config = dict(
    routed_scale=1.5,
    init_std_router=0.0117,
    head_dim=64,
    init_std_o=0.0366,
    init_std_up=0.0366,
    beta2=0.95,
    schedule='wsd',
)
Below are experts of layer 3 (counted from 0) of a mixture-of-experts language model. Rows are named router (the router's row for the expert), up (a neuron's input weights, with its number) and show model dimensions 0-127. Each number is 500 + 50 x the weight over its row's rms, rounded and kept within 0 to 999. Numbers have three digits each.
After each expert's rows: a language model's description of what the expert responds to; "comes after" lists some tokens at least twice as common just before its tokens as in all text. This comes from a sample of Wikipedia text that the model never trained on. Tokens count by the router's weight.

# expert 15
router:534481474398459511521501558502522483596442493550509495493435441370422574482536448451576497399555563513509510593435527456595454508359421507495513491496387552514541496399424550522436450556516488492539493557462504505488552482508446529428501404538479558572446541555440560436491465440541539540539441473499507502470589461486482453545548450525507547527431446564517433518469475468505525460459
up3:593546518509549582492499546560590562458480492470574554544446484473498529464539496584528514529515499471501514504523452499460481439469485543559599486493501564473493550444554468499421571514497504539513523515494518533520608548494525491550489585569570561421370526503532583591455515599489530495498505546507496594532480450452560538400529554526573493597413571456553520665554530529480491539515
up4:446533386462485555479489528570496547510543496525396470441472502482464507541538478480500559416575554499571496516525518549456457445568533431461466588470537496543475507497481549542440438440520546478501516475460441629530528411533521487457512483480445518532390632448420582559446552517491559519480499451503535426498508398598433510433494527487393546451454464573492587558575479530492439534507
What it handles: Linking words that open a phrase after a clause or comma, such as and, to, with, but, after, while, or.
comes after: ",", "ed", "s", "ing", " W", " th"

# expert 26
router:506568457436486481483522427485585478542420469517436547510561564510415477543397552442516484472409527527429442509438478533394471486526437524436601400497539521495428530466489528453532483487514462450489560462485510610527463613468526524631441470472537549454467523501511537443583506437507517497561527566412489523527454538580504458498472444537490522472519387480452479582431448455414555479483
up38:503496418450599576476413516473535589496414589505557545459547514416416554446512499434455542499505449517527522607495543471518461479470511412490507520504575583401514482523544497554485473433576522463518513588623474432480554463459511584568457535470525463455495525478527538502546523624507527557475521484517451495499458488444456405473454570495567506589437458542534542410530513560439507561539
up39:552555537523538536528530483661506491483532658514482545491568401478422490532573537493540467403528464529550522602567415425510470470495465587508535474494486514572528516464538493479516536463575470510479480488428459575471478514541565524525501595514612522472534476459420475441603482462483499567501422537449499519459505459495503589536569468447528411575497471600485470509515549430494477540549
What it handles: Pieces of non-English names and raw UTF-8 bytes in Czech, Japanese, Chinese or Thai text, e.g. Posiono, Strychnos, Yūki.
comes after: " P", "p", " J", " p", " St", " Ph"

# expert 7
router:442501552393551468489487432527443444486422494379483549542520477503481420607498564552505545532481441468592496460487580475567521501419470526420465498558588510527481477606430550472602474529443549575450396459459556379512462465516491472488523513464459493499446467530534535478547520485483484456540388371490475435437490460474560549512492502579485579427451453486479511509456515544528461492522
up3:555510565448501517415590450563434496458569463423466502417564484430390424497459477500499507453503434588513445476508490539509487505505469527513437413566518529459465574549527565502514466581534584580428396561502425409506482461505497439510452477499479573581413446536497492530497481526475484526616580449434447510562519507501552489403449436528461524505506510516537513485518530543434550415602
up4:487406513514557605473495537499373559499492535486517442522527643469408505493538456427503530534548451573534461588511546424477545499504567601494484494556515528467476467583568478533565556524487485542517503461485537463547476416565512504501441472501484446411416490415523457457443508508393515510483561449611438527514447487559536603421459462491505473464615451493483525562468526480539559528540
What it handles: Mid-word syllables like er, en, or, et right after an opening consonant: Henry, Henri, Heritage, literature, incorporate, older.
comes after: " H", " h", " M", " B", " b", "h"

# expert 31
router:450458546390541521628550526449472476462555452422491517525589444604574443558477496515462488527528470543502441469555516476571506566551472530478458513502498517538575542451476483510510478432402536489473487529556594430393493514495463480570569464525434554506557464450424672590504504443577477498432449475599518466515491520514535546487447515540492519506601487519505584447483544548516524503454
up38:519466416509538521465484441508418536480561493477532525428556545542468525639496407449425385570446515540500429496521517449455501433562564609563576569525520540489537576588537492443511531486515569445448500430500521474507492460460509505525551407505481514525519561558454513472557445614448444442505510490587507516475434493485434508533581477533395515544469492511562456583458601529489453515457
up39:517389475566522508558533534541470573534406601508531528444557538485455425524558547483509467506426499380477477495514516506515518442576562455531490497506526495512486671436555512443473524468504605505518494564448566534451515466549497591497461412472572524553496527513531485493578422433570566504546467554479483411595433481523522612581467443474461535543503580554505518490488584506519512479483
What it handles: Single initial consonant letters beginning a word after a space, often names or table labels: Total, Del, teachers, Poey, currently, version.
comes after: " the", " |", ",", "-", " a", "."

# expert 28
router:447572499504427463524488507451537565457519408555536507486414396464528535428482420520517545372578499482472519550501487483534524475524429457449524436392467499510490524520484513466497500512514568495557458570517460540446487452460431510414453535473498509535483459452369514434472500527492577649440417546487516435515449480498540481512451437471620458453387529517555501532417552572434479525475
up1:543524446464519480513487530472494556616503474449466484589438524419492429471576431426553511470449460498505424491526466560477482528529535467411441429444501498452481504449540422452503511490443508537509585473460534511556531567510499486553528514588460502475540558529610564535600544534575448517479436476463505577547550456589449466522385436472628474418465401529473492503560446499404440491523
up2:534536541526417539475608471550553504493471594518417515517469413534449439567574529524481453593576481514469612487500489476532490513530523488511509519468508519555555432584532460443467513427535379492478453437498448539547408505522550464473452465458516455450545549467500370513461420466471452427566446622442507531559435413553506443545495522557451513520577512518547494461527499590570477548476
What it handles: Table cell separators | in Markdown tables and common prepositions in running text: in, of, at, from, between, across.
comes after: " |\n", "\n", ")\n", ")", "0", "1"

# expert 20
router:563450455445514497479502589468474513551546468528443435523492551477584434486414594490507516488533488467541564563440479592587456489408448480476451438489440488517552522441498503523439674508539504547504448435548550426497399578491509552511561500501477553414523459494555583592453513434499499555555522488434511456427504537477457500624440563485546520454417522476463507439457473457446508501538
up4:572576530489499525461586588501528538553509560467471533396487461575543567456464499494474500487506408542466514481496601514469500570417545473540596550536470471477556486447453439495497469541523455525543518450489482471496510478490543482423415459536395496471569520641477462486385480469552531486378498487509517466494497460629653492519466465451486434480495401465531472480540520437440513505563
up5:524499439466591496433502450488478537540536505480500479469569578516434600555508517476513600468474485468481472488515470540539484431520505549506457603672437511408493528454579518456546529520621454467464464481462500483567435451482532443466485598478445532409551564510540462520594481543476449480531492533496535548510503464469515555456427543592421425497370493474472467574462499487462488605521
What it handles: Leading digit pieces of years and numbers, e.g. 197 in 1974, 201 in 2015, 202, plus coordinate digits and some letter pieces.
comes after: " ", " (", "4", "5", "–", "6"

# expert 17
router:511491485508493459578417449495551495478508490627515534443495443352524519535536486469593535479493442542537440544583540564525561499450511468499507463406373489481436465504433467568548514581483610466520540493524493587464475456529455464418501467522487568366564514536414450544485421408494584491519507459465436499495534473472468431473491510570549460610507511457471508503482560559522488453469
up4:580411605479589556554502531494487520513632452473512483454494536422593514403513545506459493453511503550585492501545600526440444481477491429530542499496595487527479555491442494575545496532553497499405525499552506532576558487520451477539401402578465501524444556501454522460521552476459551542546509471458529571471588559477490557481488557489448526469585510421508424517487477588619455449477
up5:483316518487619572559555443507452514505449487520435520477544470436489433549531533504498552439519527559542610478562456465507526499481496448456463457586515437401494514493503465421569492451520579517560578474485600513522478491440455470448484472464517506488463505471498487534498431542501509678469564523490501544473544522484525564533466534470510422468506508370489567482487406489454428558500
What it handles: Articles and possessives after prepositions, such as the, a, an, his, their, as in "one of the" or "in the".
comes after: " of", " in", " to", " for", " with", " as"

# expert 30
router:553476442532449481477468464527447441513493539486469405470530540620433521504451546476521564472601445458495570467501493558550476504401525512467442549547502525522616482392459531478600584545596560601485478539555522444560517496412467554508533535410491486558457540527541502538437590481482477474541498464460479556388468422457500511479450602553496405541513523485399466510459482559491488518529
up38:547526545581443485450568474467412541573596543494524413502499482522510575483482436534537564438429543571402566442531507506480558572498522506508560533505551632445560497488562545538495509584502496489593506479411513470500442427571477456557597554564540519545487458464555492495452565491526513429515453492584470505506488537547490478461514449474460445582512528494436441531605364505476416490514
up39:534495531473560510522455527495594422528513432486463474506467513393454561474497527573655457508543526522511485521481480482487484472496437441510394425494513496447451616516491534501552528390474524533543536540529570564460398437472564531506511499611435570508541499511501495525418477544443474371537525448525418579547489533498403497502544446583584490458479483521571518451537534526536458602497
What it handles: First digits of numbers in table cells of vote counts, scores and percentages, like 5,578, 4–3, 0.9, plus capital C and J.
comes after: " ", " (", "18", ".", " +", "17"

# expert 2
router:497520554604506497417591516538481542434529487575421513522518501519455393527452496491438502624590506535436530462532541528476518429496522484559440478471490491527490461519553509477459508490444519468529479561484479548469500484570497445498572354622535527470509519468498556657512535476462526542620458569529425480449506458482455463414454531509513512606461429584443427545460504531474549512527
up3:517512472525486556498491422543533539438532519513518453600584592516551419444444556534531427519424492533573440472438471537508460508544440497548456550502491558555431490510550516444450551499465623581518460596565559506534586480478487570556454601446537455570350504437524439426511513567494505567426424482452527600518534546491471505490507496470568572456513456480447496482540455538456535512469
up4:550465541437524430571449504520528525584521521507571493519488467479440415498482474451549523517449547459550555492549431505514429513515584458484552484517494530471490532550397525533354433388550543473591471540413493536522499451542529443549527451420475497481554495518558498460418390448393603454509491538481571585527502532474611500480426389495462461479484484481508476512456499582434463542524
What it handles: Spaces, periods, dashes and hyphens ending a clause or cell, often in tables before numbers or dates, e.g. "| 2007", "season.", "2023–24".
comes after: " |", "|", ";", ",", ":", "1"

# expert 24
router:460478632545419499390535453486465490427403557490480416455425501530532511460538520495384568569513539466406502554481525517540509556523496482500554458493432500513485492441514476418507514562447490547532491464473540432520417499504544438495406425509517497506534461453521442480550500464452533508585504556547467401529501409508437418602489463518436562420593365512528453520523488484541481469557
up38:568541424522519537483466510526455527479468458528544527529501394504445619576550493541517541553488463395651482489529513512438480476413497489424519631481504465507442539520511439485480535603482498590515434410464495523474597562504562512586534481485466562513442520491493449544467428451564506413581458437527476511439457581571468536409470517488536493500537506495489557578404545499479484456468
up39:561547434527473548459523496417507496556515555500598454505414517508489459528574512541501409455548520522562514414486574526468487509495512607582591583490462510490421570491525481492548576551570485536493551433601545472536545501523531472578452498527532438616421567507406559484565504445394561477524516435551474590490514465544436515463459547490523484532534537546502521624486572541458517478556
What it handles: Last digit of years and numbers after 200, 201 or a dash, in dates and ranges, as in 2007, 2017), 1949–1950.
comes after: "201", "–", ".", "200", "202", "199"

# expert 14
router:580416500481547485537480452453535605550541519547499586501491438601543492529548517452360499420475392517503524509560533474466507529561475565550507406450633452547423458472482534508544494458478550489417469556489514425378485591478526486483562522448420490479557536436539586494494568545473499508464476500541480501490459514508444480491544512444649513551488507482423524526494414554534517510466
up3:510514599412427491573452471522533504545529447588452471452520490414459554527436521528527442539488554529503443531581582517497527458534547549573533520556480469549493565520556412571536409558427576447482455501540489530570545504508487574449574534516513458416540424462577494493487492543438483609524490448557468520559479515380493470526417436546446444477476370579518551537528504536439523532499
up4:443531439543460461469419428541532510512507365449453489470548494437465480590421485459466522529492562522429561546543519488521496453446490543434548538440534566503587510526447529475492454533497499454576512544425506542566492508436522456497418556591512504454513364495508463540433511560483598564513436477469504457505435555416511468455415624576506541527446541412537502446511561512560580526450
What it handles: Lone first letters or quote marks opening a word after a space, e.g. S in Secretary, y in yards, "Doc", and "e" in "v; t; e".
comes after: " the", " |", " a", " and", ",", "-"

# expert 9
router:477544480569545453537579451419469511582504413526448369501395529475521522567562542525445551504494488485554427474483516484434481458514355451445462551559467565516458458461538464470510467406432475585458563479526501431574431508471452541454524513526516553564545479451543487498573473530522582428519550444581513499469475500525465539484387498545522562496609496504527566507486567597477500579502
up3:495522470436533491528502445580477560625534512482491510528476406501516502497526422476551474534488433546504510473532609454480521478521541468438418553471550482495384520433483492440494445375392497491574587533417449534604412533460441520451501586612524545477506467454503541524570496484529444505438496436553507548579463532417493426542552543493503488461473532534516480406532522393469471491452
up4:507542515559469580529520489358393478537516496476480481471415448556559527537529554474512406543466486493464502507450405472450503580594524469514505527604536569544436463505407403428489473478504540529500400550544569464490605530480501453530481510530422459488471505531583545433521468480467421513533539445452511581505511480451466583469621490541534494479556459532507568394548512476506506516400
What it handles: First pieces of words, often r, R, st, c, re, after the, a, and or a heading start, as in G-r-oup, st-atistics, c-ause.
comes after: " the", "-", " and", " a", " of", " The"